Experts of a small language model.
Size: vocabulary 1521, 9.14M parameters.
Experts: 12 experts in each of 12 layers, a softmax router.
Below are experts of layer 6 (counted from 0) of a mixture-of-experts language model. Rows are named router (the router's row for the expert), gate (a neuron's input weights, with its number), up (a neuron's input weights, with its number), down (a neuron's output weights, with its number) and show model dimensions 0-127. Each number is 50 + 12 x the weight over its row's rms, rounded and kept within 0 to 99.
After each expert's rows: "mostly gets" lists some tokens that are sent to it at least half of the time. This comes from a sample of Wikipedia text that the model never trained on.

# expert 11
router:53 48 53 48 36 45 50 49 53 65 59 52 56 43 38 35 43 54 38 40 44 31 41 40 35 37 48 34 42 66 32 47 62 37 67 41 56 59 62 37 44 48 66 26 24 50 59 57 53 68 42 65 60 53 58 49 45 70 37 46 56 52 30 45 40 46 44 42 43 56 50 78 55 52 27 56 52 55 46 63 26 39 59 53 39 52 48 55 27 51 71 27 74 50 42 45 67 68 49 46 49 35 55 48 31 38 66 52 56 29 60 54 44 39 59 57 62 14 58 63 57 43 67 58 32 59 63 35
gate1:58 33 55 67 70 44 57 36 50 49 42 55 63 38 39 46 48 49 34 11 65 29 38 29 68 55 62 63 63 71 46 64 51 37 46 45 71 52 54 38 62 30 56 35 48 58 46 51 47 65 48 59 50 55 57 56 71 51 54 54 40 62 31 66 58 54 46 77 65 42 41 64 59 37 40 37 33 45 45 62 49 80 49 65 50 47 65 43 41 40 67 55 53 60 65 25 53 39 65 45 67 42 52 48 51 39 40 35 32 37 44 56 35 35 47 64 57 64 55 39 48 37 64 42 50 54 54 47
up1:48 49 74 65 65 48 69 35 31 64 64 68 61 69 67 65 49 48 45 61 56 37 48 40 51 53 28 53 57 64 70 34 45 49 54 60 59 53 36 51 50 56 38 53 38 50 55 59 35 56 57 59 45 38 58 65 44 35 41 21 47 49 54 42 53 52 86 37 37 60 44 48 67 50 55 55 37 60 56 48 50 63 38 41 61 54 48 40 52 61 64 51 36 37 53 56 69 76 54 39 70 59 59 63 26 68 58 43 37 57 66 69 73 52 23 55 40 54 52 60 49 67 42 38 47 66 42 55
down1:77 46 48 66 52 48 42 40 49 52 43 37 54 33 38 30 31 57 43 72 47 44 57 55 44 36 53 28 68 56 49 47 61 50 58 51 36 46 44 43 50 57 41 37 55 43 44 50 58 51 40 24 40 42 55 48 38 62 56 60 46 51 53 52 49 25 33 48 48 36 42 45 32 20 46 51 69 60 51 68 61 23 71 30 64 59 69 64 35 59 34 50 50 44 30 27 49 35 44 36 45 55 29 29 29 55 52 54 68 44 27 46 61 50 67 36 38 58 61 41 59 42 57 53 51 55 48 32
mostly gets: " ad", " acc", " rec", " inc", " spec", "cc"

# expert 6
router:49 51 33 50 54 51 56 62 51 46 75 53 65 46 57 57 55 32 60 30 44 48 66 76 42 68 57 66 47 53 39 51 61 38 32 43 32 50 67 60 54 56 70 57 52 24 42 62 44 65 51 22 46 54 43 33 41 47 44 44 61 46 57 38 57 69 52 58 36 50 70 55 58 50 76 45 38 53 51 50 60 58 60 45 44 45 51 63 40 31 83 45 49 48 49 68 43 20 49 35 46 52 17 51 64 55 53 60 53 30 46 58 52 54 51 39 47 73 54 68 40 64 34 59 37 59 47 32
gate1:45 53 47 52 50 34 39 45 54 35 42 49 52 40 86 53 45 53 45 45 53 40 33 55 54 48 37 52 53 36 36 47 58 66 63 24 64 72 62 52 47 45 36 31 54 60 42 44 49 65 42 86 29 51 32 33 59 56 50 47 48 57 32 63 42 57 38 61 30 53 53 74 55 47 51 40 43 46 59 52 59 61 59 58 50 65 35 43 48 17 40 45 28 40 62 43 37 71 74 48 36 58 58 48 44 32 69 33 48 47 59 46 51 46 42 60 70 51 59 52 46 31 57 37 43 34 68 60
up1:65 63 43 50 54 62 60 35 70 53 55 54 56 51 55 48 42 57 42 56 21 47 61 24 32 53 59 62 55 41 47 64 64 56 41 47 58 71 52 55 53 55 54 38 30 41 15 64 50 61 58 68 31 60 69 62 52 53 50 65 39 64 56 48 21 54 65 34 77 62 29 65 28 33 44 34 58 68 49 33 62 50 48 45 47 60 51 41 59 48 49 43 41 62 50 57 51 76 43 36 42 55 52 57 53 56 76 41 61 51 53 54 52 35 53 61 61 41 55 33 44 54 28 62 53 35 59 43
down1:50 41 70 34 61 56 57 71 35 57 62 50 55 56 44 35 49 44 43 45 39 45 39 61 36 46 66 56 48 65 58 17 36 35 52 58 48 38 42 50 49 36 66 38 59 60 59 36 32 44 31 39 63 50 47 52 36 35 55 33 57 48 66 41 63 51 36 48 82 52 43 62 44 60 46 48 52 42 71 45 41 32 53 69 45 47 37 43 58 59 38 61 66 29 54 48 61 48 63 46 63 55 39 51 43 70 34 64 62 37 17 60 35 72 64 66 63 54 33 50 52 62 64 49 69 56 34 50
mostly gets: " M", " D", " H", " F", " R", " s"

# expert 10
router:52 35 57 57 63 21 56 65 57 41 63 41 73 53 41 51 49 53 60 53 74 55 01 50 42 54 40 57 64 56 57 63 42 65 59 37 56 65 49 56 47 58 48 46 50 42 40 46 40 25 43 52 42 42 47 46 48 53 43 42 42 55 34 48 55 31 57 37 58 44 41 41 38 50 56 42 72 44 49 69 57 45 46 74 43 58 29 14 35 55 49 69 28 39 67 51 73 36 58 58 33 55 61 45 38 55 39 36 39 60 43 51 39 36 58 44 42 57 46 56 68 60 43 39 43 63 36 54
gate1:48 38 55 57 49 50 49 40 53 64 56 48 35 51 48 54 51 56 74 18 53 62 43 54 34 30 61 46 59 66 74 72 34 58 64 50 49 38 56 47 45 52 61 39 43 36 50 38 39 55 31 30 53 44 33 35 45 56 57 67 68 57 47 44 45 70 41 52 43 41 43 64 39 44 59 73 73 22 46 46 52 55 53 65 30 61 54 72 47 21 55 50 61 43 33 40 37 67 50 39 64 51 52 74 35 40 45 61 40 36 64 49 56 49 42 48 39 54 67 46 69 37 57 56 52 52 71 65
up1:61 56 42 51 27 53 43 46 57 32 43 43 45 38 45 24 47 51 52 71 41 23 73 55 51 52 40 51 45 52 51 27 79 34 73 50 33 32 63 43 60 53 42 50 51 61 56 59 54 54 46 42 62 35 63 67 69 37 52 37 63 52 43 42 46 57 60 54 68 30 39 69 76 30 44 41 55 55 56 40 46 40 48 36 73 51 48 48 60 61 60 47 64 49 67 59 53 43 55 33 50 35 68 27 68 40 54 73 51 68 66 44 50 58 32 70 48 45 43 62 43 45 53 60 49 46 44 36
down1:72 54 57 70 43 47 50 46 36 45 41 43 43 51 62 37 46 40 60 50 57 70 60 53 56 62 70 63 40 40 48 55 69 35 68 43 57 54 55 74 61 51 55 43 46 40 46 64 47 68 44 79 41 57 76 43 57 41 64 33 53 29 71 48 61 37 20 33 34 45 39 70 47 59 48 51 50 49 35 50 59 50 71 60 41 56 54 49 32 51 59 56 64 69 65 44 78 55 68 52 52 46 69 56 38 50 64 56 38 37 61 57 48 52 26 37 50 54 44 73 60 46 50 33 63 59 62 62
mostly gets: "ina", " Japan", "ai", "son", "ó", "|---"

# expert 1
router:57 20 55 54 46 33 53 64 57 63 61 44 36 40 59 51 20 25 61 50 58 41 66 64 48 73 61 43 40 63 75 65 52 35 65 55 50 50 56 42 47 39 51 75 72 63 50 75 64 75 59 54 41 51 50 50 63 52 41 54 41 54 50 47 56 51 45 49 41 43 47 54 48 60 53 27 30 53 62 40 43 42 63 26 28 46 57 30 43 74 51 49 36 45 56 57 61 40 37 45 52 62 28 40 56 57 46 62 56 67 34 43 58 48 60 43 46 38 40 44 30 70 60 48 37 52 70 49
gate1:51 44 47 70 47 54 63 62 51 72 43 38 35 13 39 53 44 51 73 19 55 45 69 39 50 38 74 51 42 59 75 48 34 57 50 48 50 45 53 30 43 48 65 56 48 50 57 57 46 33 59 25 56 61 52 56 37 52 47 49 65 28 56 51 29 44 35 44 40 44 51 69 40 59 49 40 70 41 50 44 56 23 67 70 58 47 59 46 38 55 61 63 40 37 45 61 50 56 32 68 45 48 39 48 44 60 57 53 58 45 49 45 51 34 59 55 54 39 62 26 43 65 40 50 66 24 59 59
up1:45 44 38 49 59 33 46 37 68 51 60 78 69 49 60 27 60 43 48 51 60 66 57 51 52 53 44 68 66 51 53 50 43 58 40 41 54 47 41 54 32 29 57 53 43 70 49 62 51 51 33 55 77 47 35 51 66 40 58 49 50 58 54 56 44 37 59 65 40 54 47 64 62 38 49 48 64 67 55 61 44 59 58 30 62 37 37 65 29 43 58 38 69 64 49 42 45 59 67 38 51 53 61 55 43 47 61 36 69 17 50 61 52 50 53 49 45 44 30 44 60 51 47 45 52 91 17 35
down1:33 30 46 49 37 50 37 53 42 73 43 41 19 22 59 59 57 44 47 37 38 54 39 49 28 42 52 55 43 59 40 51 44 52 38 37 76 42 50 32 62 56 46 53 37 54 50 51 52 41 41 36 58 51 52 39 40 47 59 41 50 45 44 46 51 68 38 56 44 52 55 54 69 55 81 56 58 60 54 30 43 42 38 74 70 87 64 51 55 44 57 51 44 56 51 65 54 46 43 44 42 67 46 40 44 44 41 70 31 48 22 53 67 49 76 45 71 61 39 53 52 35 47 40 63 32 51 56
mostly gets: " Fran", " US", " John", " New", " Geor", " King"

# expert 4
router:42 71 46 64 34 57 61 33 74 55 29 49 37 41 35 34 53 54 55 57 56 95 60 42 67 30 41 69 49 70 62 49 38 32 43 66 43 28 39 46 36 50 37 30 59 66 55 48 37 67 43 40 40 51 46 49 36 50 44 68 72 50 61 42 44 54 51 53 58 32 50 51 36 36 58 61 59 58 75 56 69 45 70 50 55 53 51 61 49 34 43 41 56 51 54 76 44 35 57 52 47 52 62 52 51 39 58 48 53 51 68 65 56 32 49 35 44 63 38 41 60 43 63 42 37 43 55 54
gate1:42 62 33 72 40 51 61 25 51 40 69 50 40 41 40 54 51 46 72 26 42 52 43 54 40 34 48 59 59 72 60 64 29 61 48 35 54 49 60 53 72 37 52 60 46 55 66 50 78 81 70 83 52 63 52 46 40 56 38 53 46 28 49 47 57 54 50 48 53 47 47 62 73 35 77 55 50 52 35 53 50 54 62 65 59 51 56 30 54 41 45 51 54 36 64 39 41 30 60 36 50 56 43 56 50 42 45 35 62 43 67 41 65 46 40 54 60 50 36 54 52 36 59 43 75 40 56 38
up1:43 44 62 13 50 68 54 46 54 26 64 76 66 63 33 56 73 56 46 49 38 38 51 59 78 29 42 41 58 48 56 47 56 54 64 51 53 58 48 63 58 31 47 53 62 36 58 34 42 52 66 78 41 44 60 23 53 28 58 39 51 53 55 75 48 42 51 49 56 55 43 56 44 22 50 52 36 65 64 59 39 47 45 51 54 38 48 85 59 65 51 37 58 33 33 47 49 39 55 41 69 50 45 43 45 41 51 47 53 47 65 39 51 54 41 32 54 70 60 43 55 39 60 45 56 54 55 44
down1:61 63 54 53 32 42 53 48 41 55 61 24 59 44 58 65 20 58 43 32 66 58 39 41 41 61 42 51 38 48 58 41 12 55 42 29 63 29 64 56 51 62 45 58 29 72 45 42 53 68 65 36 73 41 46 63 61 58 56 51 44 47 43 36 60 49 67 54 50 53 45 45 57 48 52 39 61 38 42 49 43 55 47 51 42 45 63 22 36 54 55 42 39 45 91 33 62 43 47 50 28 60 25 41 52 52 39 47 50 40 61 45 49 54 39 50 52 59 38 65 52 62 56 52 67 52 64 40
mostly gets: " the", " a", " The", " an", " |", " his"

# expert 8
router:32 46 37 60 69 60 32 54 57 22 21 59 54 71 22 40 50 69 55 48 51 64 51 71 47 57 34 45 47 38 38 51 69 54 50 43 74 38 54 34 51 63 43 68 63 42 53 70 40 48 48 58 56 33 40 65 56 31 49 47 57 63 64 34 43 54 41 78 57 55 38 46 53 48 50 35 63 42 54 51 46 53 79 60 51 47 53 46 59 61 52 66 60 42 42 51 31 70 36 48 54 45 36 46 47 72 56 60 56 41 60 59 45 59 53 49 51 60 39 54 19 41 57 53 76 51 51 39
gate25:38 51 50 51 72 63 60 44 56 59 55 31 49 57 33 51 73 41 52 67 58 51 54 45 68 38 27 46 46 58 44 25 44 57 59 58 27 37 50 59 54 36 34 45 63 55 30 50 57 31 65 47 52 41 25 37 58 49 75 46 48 62 19 45 58 56 45 46 48 41 57 56 58 58 31 54 33 70 58 58 63 63 66 50 31 48 40 40 48 64 47 62 46 45 42 53 28 29 37 28 22 53 51 47 33 61 49 61 56 65 49 65 34 50 48 64 49 61 60 35 46 58 51 54 72 44 39 37
up25:48 55 76 47 59 59 49 56 39 53 49 51 58 52 66 66 53 73 54 60 58 44 20 63 53 50 38 53 49 49 47 44 50 26 46 48 44 45 62 38 53 54 52 54 52 62 67 57 42 70 37 79 36 46 39 41 48 52 41 50 59 40 43 46 23 68 38 49 57 68 47 81 28 59 80 45 56 72 35 56 47 50 61 48 53 26 78 35 43 31 33 49 39 58 53 61 32 53 54 35 49 63 45 44 69 49 61 45 50 46 63 36 65 43 46 40 63 43 54 40 49 57 55 42 25 54 41 69
down25:44 32 65 74 38 55 55 40 41 49 70 34 54 50 54 66 43 46 50 47 38 65 63 45 73 41 59 54 46 42 69 48 41 62 32 55 63 46 42 44 53 40 61 62 33 41 51 65 52 22 39 64 38 66 43 53 42 44 56 33 50 48 52 64 55 52 37 44 51 32 78 21 42 53 46 56 61 39 59 60 58 37 61 37 40 80 40 68 41 74 55 29 39 28 49 40 60 77 61 41 48 41 54 53 35 36 34 45 59 59 52 65 63 54 57 48 40 46 68 59 43 51 52 63 67 41 49 48
mostly gets: " 0", " ", " 18", " 201", " 200", " 198"

# expert 7
router:53 35 51 43 80 51 33 55 52 37 44 43 32 61 73 50 53 50 53 42 62 30 36 56 47 73 73 23 45 31 34 55 56 47 51 50 31 66 60 48 52 45 49 46 56 48 60 65 52 60 62 50 68 29 41 43 74 49 68 56 43 51 50 32 45 57 46 47 46 49 62 71 58 64 63 50 45 65 48 35 38 47 38 48 60 67 55 66 52 59 57 46 53 77 31 29 55 60 35 56 64 58 43 59 57 61 32 57 79 50 38 56 55 33 71 61 40 62 67 65 48 62 51 53 48 56 52 33
gate1:48 54 56 49 53 56 50 36 40 56 43 17 53 50 69 16 54 49 77 49 41 36 27 41 50 61 73 54 48 42 43 56 57 33 41 27 65 36 68 62 46 60 48 35 51 57 57 47 46 55 50 31 48 51 32 43 46 55 50 44 51 55 45 40 54 61 32 58 60 28 51 51 22 52 57 29 41 50 49 58 45 54 31 72 67 38 57 28 45 38 56 55 59 62 42 41 59 55 65 62 53 65 60 44 56 49 37 36 42 58 54 33 47 38 44 36 65 33 68 44 59 37 76 72 50 55 59 47
up1:52 59 45 58 56 41 53 56 52 59 70 40 20 34 48 55 58 32 35 41 37 63 38 35 51 51 56 46 32 68 39 78 61 23 41 73 48 53 58 47 55 58 44 42 29 48 37 56 49 50 69 37 39 38 53 38 43 47 48 33 70 35 57 43 47 60 58 51 43 53 57 56 50 60 48 50 46 50 54 45 46 40 57 47 58 38 83 40 46 77 41 60 34 60 44 42 57 66 49 55 41 57 38 78 42 35 66 49 57 56 38 53 32 53 58 65 44 37 27 39 71 35 73 59 56 48 28 45
down1:64 65 58 34 56 25 34 44 52 37 49 76 61 58 62 57 48 55 39 47 50 44 66 63 28 58 59 37 55 50 64 27 62 53 61 68 48 38 65 41 48 58 34 49 51 23 46 65 58 39 40 47 34 47 58 51 44 67 59 55 41 48 47 44 55 74 50 42 53 29 51 74 55 47 40 45 56 45 47 45 68 35 25 36 40 33 49 58 60 67 58 44 64 47 71 47 37 26 51 59 62 36 17 60 56 58 40 49 68 52 54 40 38 46 41 39 45 46 44 56 41 42 57 64 41 78 38 45
mostly gets: " \"", " (", "–", " un", " dis", " o"

# expert 9
router:45 55 58 46 40 53 73 50 37 38 51 44 53 53 35 61 68 51 44 42 33 38 57 31 41 34 47 67 62 67 51 62 39 71 50 58 55 49 53 31 28 45 38 47 33 63 31 21 51 38 59 40 58 47 73 58 47 37 64 51 69 43 36 62 49 43 59 54 56 38 59 53 41 43 37 64 33 44 43 33 39 59 24 50 66 51 49 58 60 69 37 43 44 48 54 33 59 62 50 59 46 57 51 33 52 59 57 29 51 58 55 53 74 62 71 67 33 55 63 50 33 36 35 47 76 30 47 61
gate25:62 59 68 73 54 39 58 47 39 50 54 43 44 40 59 33 42 42 51 27 47 58 75 49 39 54 51 45 52 61 69 51 46 30 51 52 40 53 38 54 59 52 42 46 44 46 34 43 66 31 44 76 27 32 56 50 56 44 55 47 71 66 54 47 27 32 53 28 46 61 54 52 51 55 59 48 43 33 62 53 47 28 48 50 48 46 50 38 59 55 53 37 68 53 41 77 47 72 66 50 57 74 61 63 38 51 56 19 80 47 48 46 50 51 57 47 58 56 30 46 36 65 41 61 25 54 63 67
up25:79 55 49 62 46 32 72 59 47 42 57 37 62 63 65 51 41 47 38 50 47 65 54 47 43 53 61 43 59 59 25 65 25 45 34 32 43 42 42 54 49 35 46 46 46 54 46 63 41 58 50 59 56 41 59 36 56 43 30 34 68 58 38 58 58 65 46 24 62 43 35 48 53 48 43 87 54 41 64 49 19 59 29 69 45 47 58 35 55 53 61 42 62 37 32 68 60 39 65 50 54 64 52 45 45 56 40 28 59 58 56 38 55 26 57 47 62 50 58 50 60 38 41 45 64 46 72 67
down25:38 33 44 51 53 61 40 52 59 73 36 56 54 56 35 56 64 35 43 34 51 25 35 56 39 60 33 58 60 36 46 61 51 53 78 50 40 74 69 52 46 50 51 48 41 38 64 57 48 69 47 34 31 65 37 64 45 51 43 58 42 26 44 55 52 55 66 44 46 49 47 61 34 67 38 29 61 68 35 46 59 50 43 60 59 33 33 67 73 49 48 62 40 47 66 48 29 60 33 55 46 40 47 77 64 36 48 66 42 53 54 68 30 45 40 38 30 53 34 37 47 58 50 51 58 41 37 37
mostly gets: "==", " ==", "ished", " two", " used", "ted"

# expert 2
router:49 58 55 42 56 52 60 25 46 53 38 60 42 42 78 43 47 41 39 64 55 46 55 34 63 20 39 48 39 47 44 21 47 48 40 45 35 38 37 66 55 48 48 34 68 54 70 51 42 59 32 60 50 61 65 48 34 54 41 54 54 59 55 53 67 42 37 45 45 46 47 49 54 33 54 53 52 39 42 50 56 61 17 49 82 23 55 76 42 58 35 47 63 57 65 58 19 72 63 46 60 38 56 49 54 41 48 61 64 43 34 52 42 50 47 43 67 57 49 30 53 55 48 56 59 57 46 75
gate25:48 52 60 60 18 38 69 70 49 69 46 56 33 44 67 64 23 37 54 45 48 36 58 61 47 46 62 75 64 49 32 52 73 59 66 52 65 55 37 54 69 60 46 41 46 34 51 45 43 47 42 56 45 47 51 43 43 76 62 66 74 34 49 49 58 33 39 63 25 70 47 60 66 68 34 55 46 42 57 53 60 48 39 58 40 51 34 59 42 75 45 64 62 48 56 40 58 43 52 37 50 48 56 57 53 59 40 49 56 62 41 44 44 50 80 51 74 41 56 46 45 58 44 54 65 54 63 66
up25:31 58 45 37 51 78 57 43 52 31 48 14 39 38 44 66 52 40 67 51 67 26 47 44 64 68 46 59 35 48 57 62 30 74 57 47 49 55 38 44 49 61 63 48 59 62 67 41 32 49 52 53 56 45 35 54 73 31 46 32 49 50 47 42 30 31 51 55 59 38 66 60 58 53 66 45 72 60 35 39 60 50 69 31 46 42 55 61 50 51 64 55 40 59 52 54 61 64 35 53 27 53 44 61 38 49 44 58 60 40 55 57 60 53 56 46 42 43 21 58 53 71 44 64 47 66 48 67
down25:44 38 71 59 39 60 57 56 50 37 70 60 27 57 57 45 66 42 58 44 66 54 41 46 47 37 41 54 33 60 33 45 51 60 55 78 26 57 68 55 55 49 63 60 30 49 41 56 29 48 36 36 45 52 38 51 37 26 47 41 46 43 51 38 69 45 46 25 56 57 43 32 61 46 51 39 34 49 56 30 55 35 42 61 56 30 34 67 48 58 50 55 53 55 78 55 53 58 41 36 77 39 62 67 43 57 58 55 49 59 46 39 53 42 52 45 64 54 34 44 32 51 68 51 79 70 62 45
mostly gets: " for", " was", " from", " is", " in", " at"

# expert 0
router:50 59 49 29 37 42 61 49 37 55 51 42 45 50 48 71 49 61 35 45 46 46 61 27 53 47 45 62 54 44 73 53 33 72 35 47 82 51 32 45 58 48 55 54 43 40 40 40 53 30 65 62 46 44 51 59 42 37 36 46 35 47 44 49 46 31 56 36 50 58 56 26 46 55 41 48 65 43 25 53 68 43 40 49 48 46 33 27 48 54 40 61 57 48 29 37 32 57 66 65 63 45 70 43 34 42 37 28 36 40 55 42 31 70 35 48 79 41 45 37 69 39 56 32 61 58 54 61
gate73:64 59 72 50 52 33 49 57 48 39 51 39 46 73 76 59 44 48 35 18 32 56 59 42 30 52 47 47 58 56 57 35 35 61 57 48 51 50 27 40 51 55 48 71 42 41 43 38 54 42 43 50 35 73 40 60 58 44 38 48 59 57 29 73 41 54 47 61 44 52 47 40 48 19 33 46 50 59 60 40 53 52 42 37 39 54 60 48 70 38 70 80 37 42 45 46 71 68 54 45 61 33 54 39 42 51 41 69 62 43 45 57 65 49 59 48 55 61 47 67 63 68 35 51 36 72 56 50
up73:49 49 72 50 27 53 58 65 52 47 56 47 36 42 48 61 47 43 58 43 33 18 44 40 23 46 52 61 55 44 53 51 57 52 53 46 44 40 56 51 53 42 72 52 58 34 57 57 50 35 59 50 41 28 28 53 51 68 49 27 39 41 66 56 54 21 67 49 37 33 51 44 59 41 43 39 36 52 44 29 40 33 44 46 65 59 42 54 57 26 46 47 57 42 51 63 46 75 37 39 34 33 37 47 30 24 54 43 74 61 51 48 49 55 58 69 64 32 45 67 65 63 58 49 48 41 63 34
down73:54 46 54 48 42 41 61 60 35 38 62 30 59 57 41 48 59 43 63 59 72 65 55 63 55 32 66 54 45 42 41 60 46 71 28 50 59 47 49 52 46 61 35 51 75 54 49 68 45 60 40 51 48 48 68 51 65 54 68 52 70 49 32 50 54 30 35 46 70 53 54 35 32 80 43 60 45 55 36 74 72 49 36 38 38 55 39 47 63 68 42 46 45 25 39 27 42 51 55 55 58 43 49 63 52 52 70 46 30 51 59 52 48 61 51 50 53 58 58 25 50 46 66 34 37 20 50 55
mostly gets: "y.", "ium", "es.", ").", "resident", "ation."

# expert 3
router:67 63 34 41 68 77 36 40 56 63 48 55 57 45 76 59 49 42 51 66 44 52 45 55 54 50 58 36 59 57 48 43 38 62 58 53 34 47 45 67 64 45 42 48 45 40 58 42 47 39 38 48 53 73 46 57 43 45 75 62 26 58 54 62 43 61 49 52 51 71 38 50 73 36 34 51 59 56 62 29 61 42 60 37 48 62 64 57 72 30 54 59 44 48 49 69 42 41 46 39 32 58 66 70 51 46 49 56 31 60 34 41 37 56 24 60 40 46 64 62 60 86 38 64 55 45 64 41
gate1:56 45 76 49 49 60 35 46 44 51 67 49 34 47 61 33 73 63 35 43 50 32 31 52 64 33 36 47 42 66 54 62 69 65 71 64 28 21 55 42 77 53 58 47 42 53 48 53 33 30 55 41 63 49 69 63 67 54 52 43 46 49 59 23 46 34 54 53 43 63 54 57 61 35 44 41 58 34 45 46 32 39 58 43 59 50 65 39 53 66 40 65 47 42 50 51 57 64 43 24 41 38 57 67 55 57 46 49 42 78 47 56 28 69 53 28 53 55 58 52 41 44 49 49 53 46 62 56
up1:57 56 61 60 48 39 29 44 58 54 48 41 31 46 29 51 49 44 58 37 56 41 62 54 60 24 55 29 74 32 50 52 64 30 33 30 38 38 39 42 62 41 49 38 34 52 52 51 47 48 43 37 58 14 30 44 59 30 37 45 55 58 50 49 45 62 52 43 56 27 68 51 38 46 42 54 60 50 34 41 36 38 53 58 35 61 36 55 40 38 60 69 36 40 46 34 58 56 53 41 50 53 33 50 27 68 50 38 53 54 51 37 33 46 61 35 55 41 42 72 48 59 63 73 71 44 65 55
down1:34 66 48 49 58 45 67 41 27 54 27 44 53 37 55 55 54 46 43 38 50 66 33 59 26 63 68 70 52 45 49 35 65 53 66 38 75 42 42 50 55 37 42 67 76 66 29 40 54 58 61 57 64 61 48 48 48 71 54 49 54 40 65 62 59 41 46 48 48 60 45 52 66 43 76 62 37 51 53 34 62 48 48 65 49 61 43 50 56 44 86 70 48 76 51 66 44 50 61 67 45 49 41 46 40 37 36 57 66 58 46 53 58 61 38 39 50 52 39 80 41 59 41 47 38 52 39 56
mostly gets: "The", " con", " cl", " play", " ch", " al"

# expert 5
router:56 49 47 57 34 75 41 51 41 44 49 58 32 44 35 46 61 70 53 64 48 40 40 51 46 63 58 55 45 28 63 56 62 39 30 62 60 56 44 64 45 34 53 56 39 54 63 23 60 43 35 43 52 69 49 41 51 67 42 31 49 38 51 63 74 64 54 46 47 63 42 35 31 70 42 71 48 25 42 62 41 69 56 60 49 50 51 41 39 34 28 42 43 52 58 39 44 44 51 53 55 39 54 56 70 47 57 57 31 59 72 46 57 57 29 49 52 57 49 38 50 28 56 55 45 14 25 51
gate1:40 38 27 42 53 60 61 36 49 45 58 58 65 43 61 55 53 52 48 61 31 50 52 56 64 54 63 56 70 37 58 49 59 50 49 56 44 39 58 81 49 58 31 65 45 36 35 57 44 74 58 59 57 62 52 49 46 35 42 59 31 46 38 75 66 65 34 51 48 52 60 68 40 63 45 36 65 68 59 31 68 58 49 62 73 69 72 40 46 39 56 62 50 49 54 38 32 39 47 51 39 52 56 50 61 74 28 50 51 43 75 42 48 33 41 38 57 63 23 55 54 52 51 59 38 33 58 67
up1:42 43 48 58 64 59 64 49 50 59 38 51 78 42 57 70 60 40 68 50 62 63 41 38 62 57 61 44 43 35 57 44 56 56 48 33 42 67 46 46 59 51 40 63 61 55 59 69 26 74 60 66 33 52 49 43 59 41 59 64 40 47 56 65 57 73 59 62 60 45 37 68 33 50 57 33 60 70 52 28 61 66 69 41 43 34 43 63 50 44 46 52 39 45 35 35 33 45 42 59 45 51 45 47 53 59 50 59 63 38 43 51 31 60 77 76 35 56 55 47 67 51 72 48 71 46 74 40
down1:37 46 36 48 41 48 49 36 41 40 47 44 42 39 53 62 57 54 63 49 27 62 53 43 40 55 56 70 74 48 41 75 52 41 49 52 47 48 70 47 56 57 31 64 55 43 73 61 52 66 52 58 78 63 35 47 65 40 55 36 39 50 45 56 60 64 36 54 64 65 62 50 42 42 38 42 53 60 63 44 73 80 66 58 61 55 83 60 52 47 86 46 61 39 50 53 52 56 46 47 31 48 60 45 57 55 44 41 50 66 65 26 62 49 48 39 50 66 20 40 50 50 43 60 44 66 45 62
mostly gets: "s,", " and", "a,", "e,", "),", ","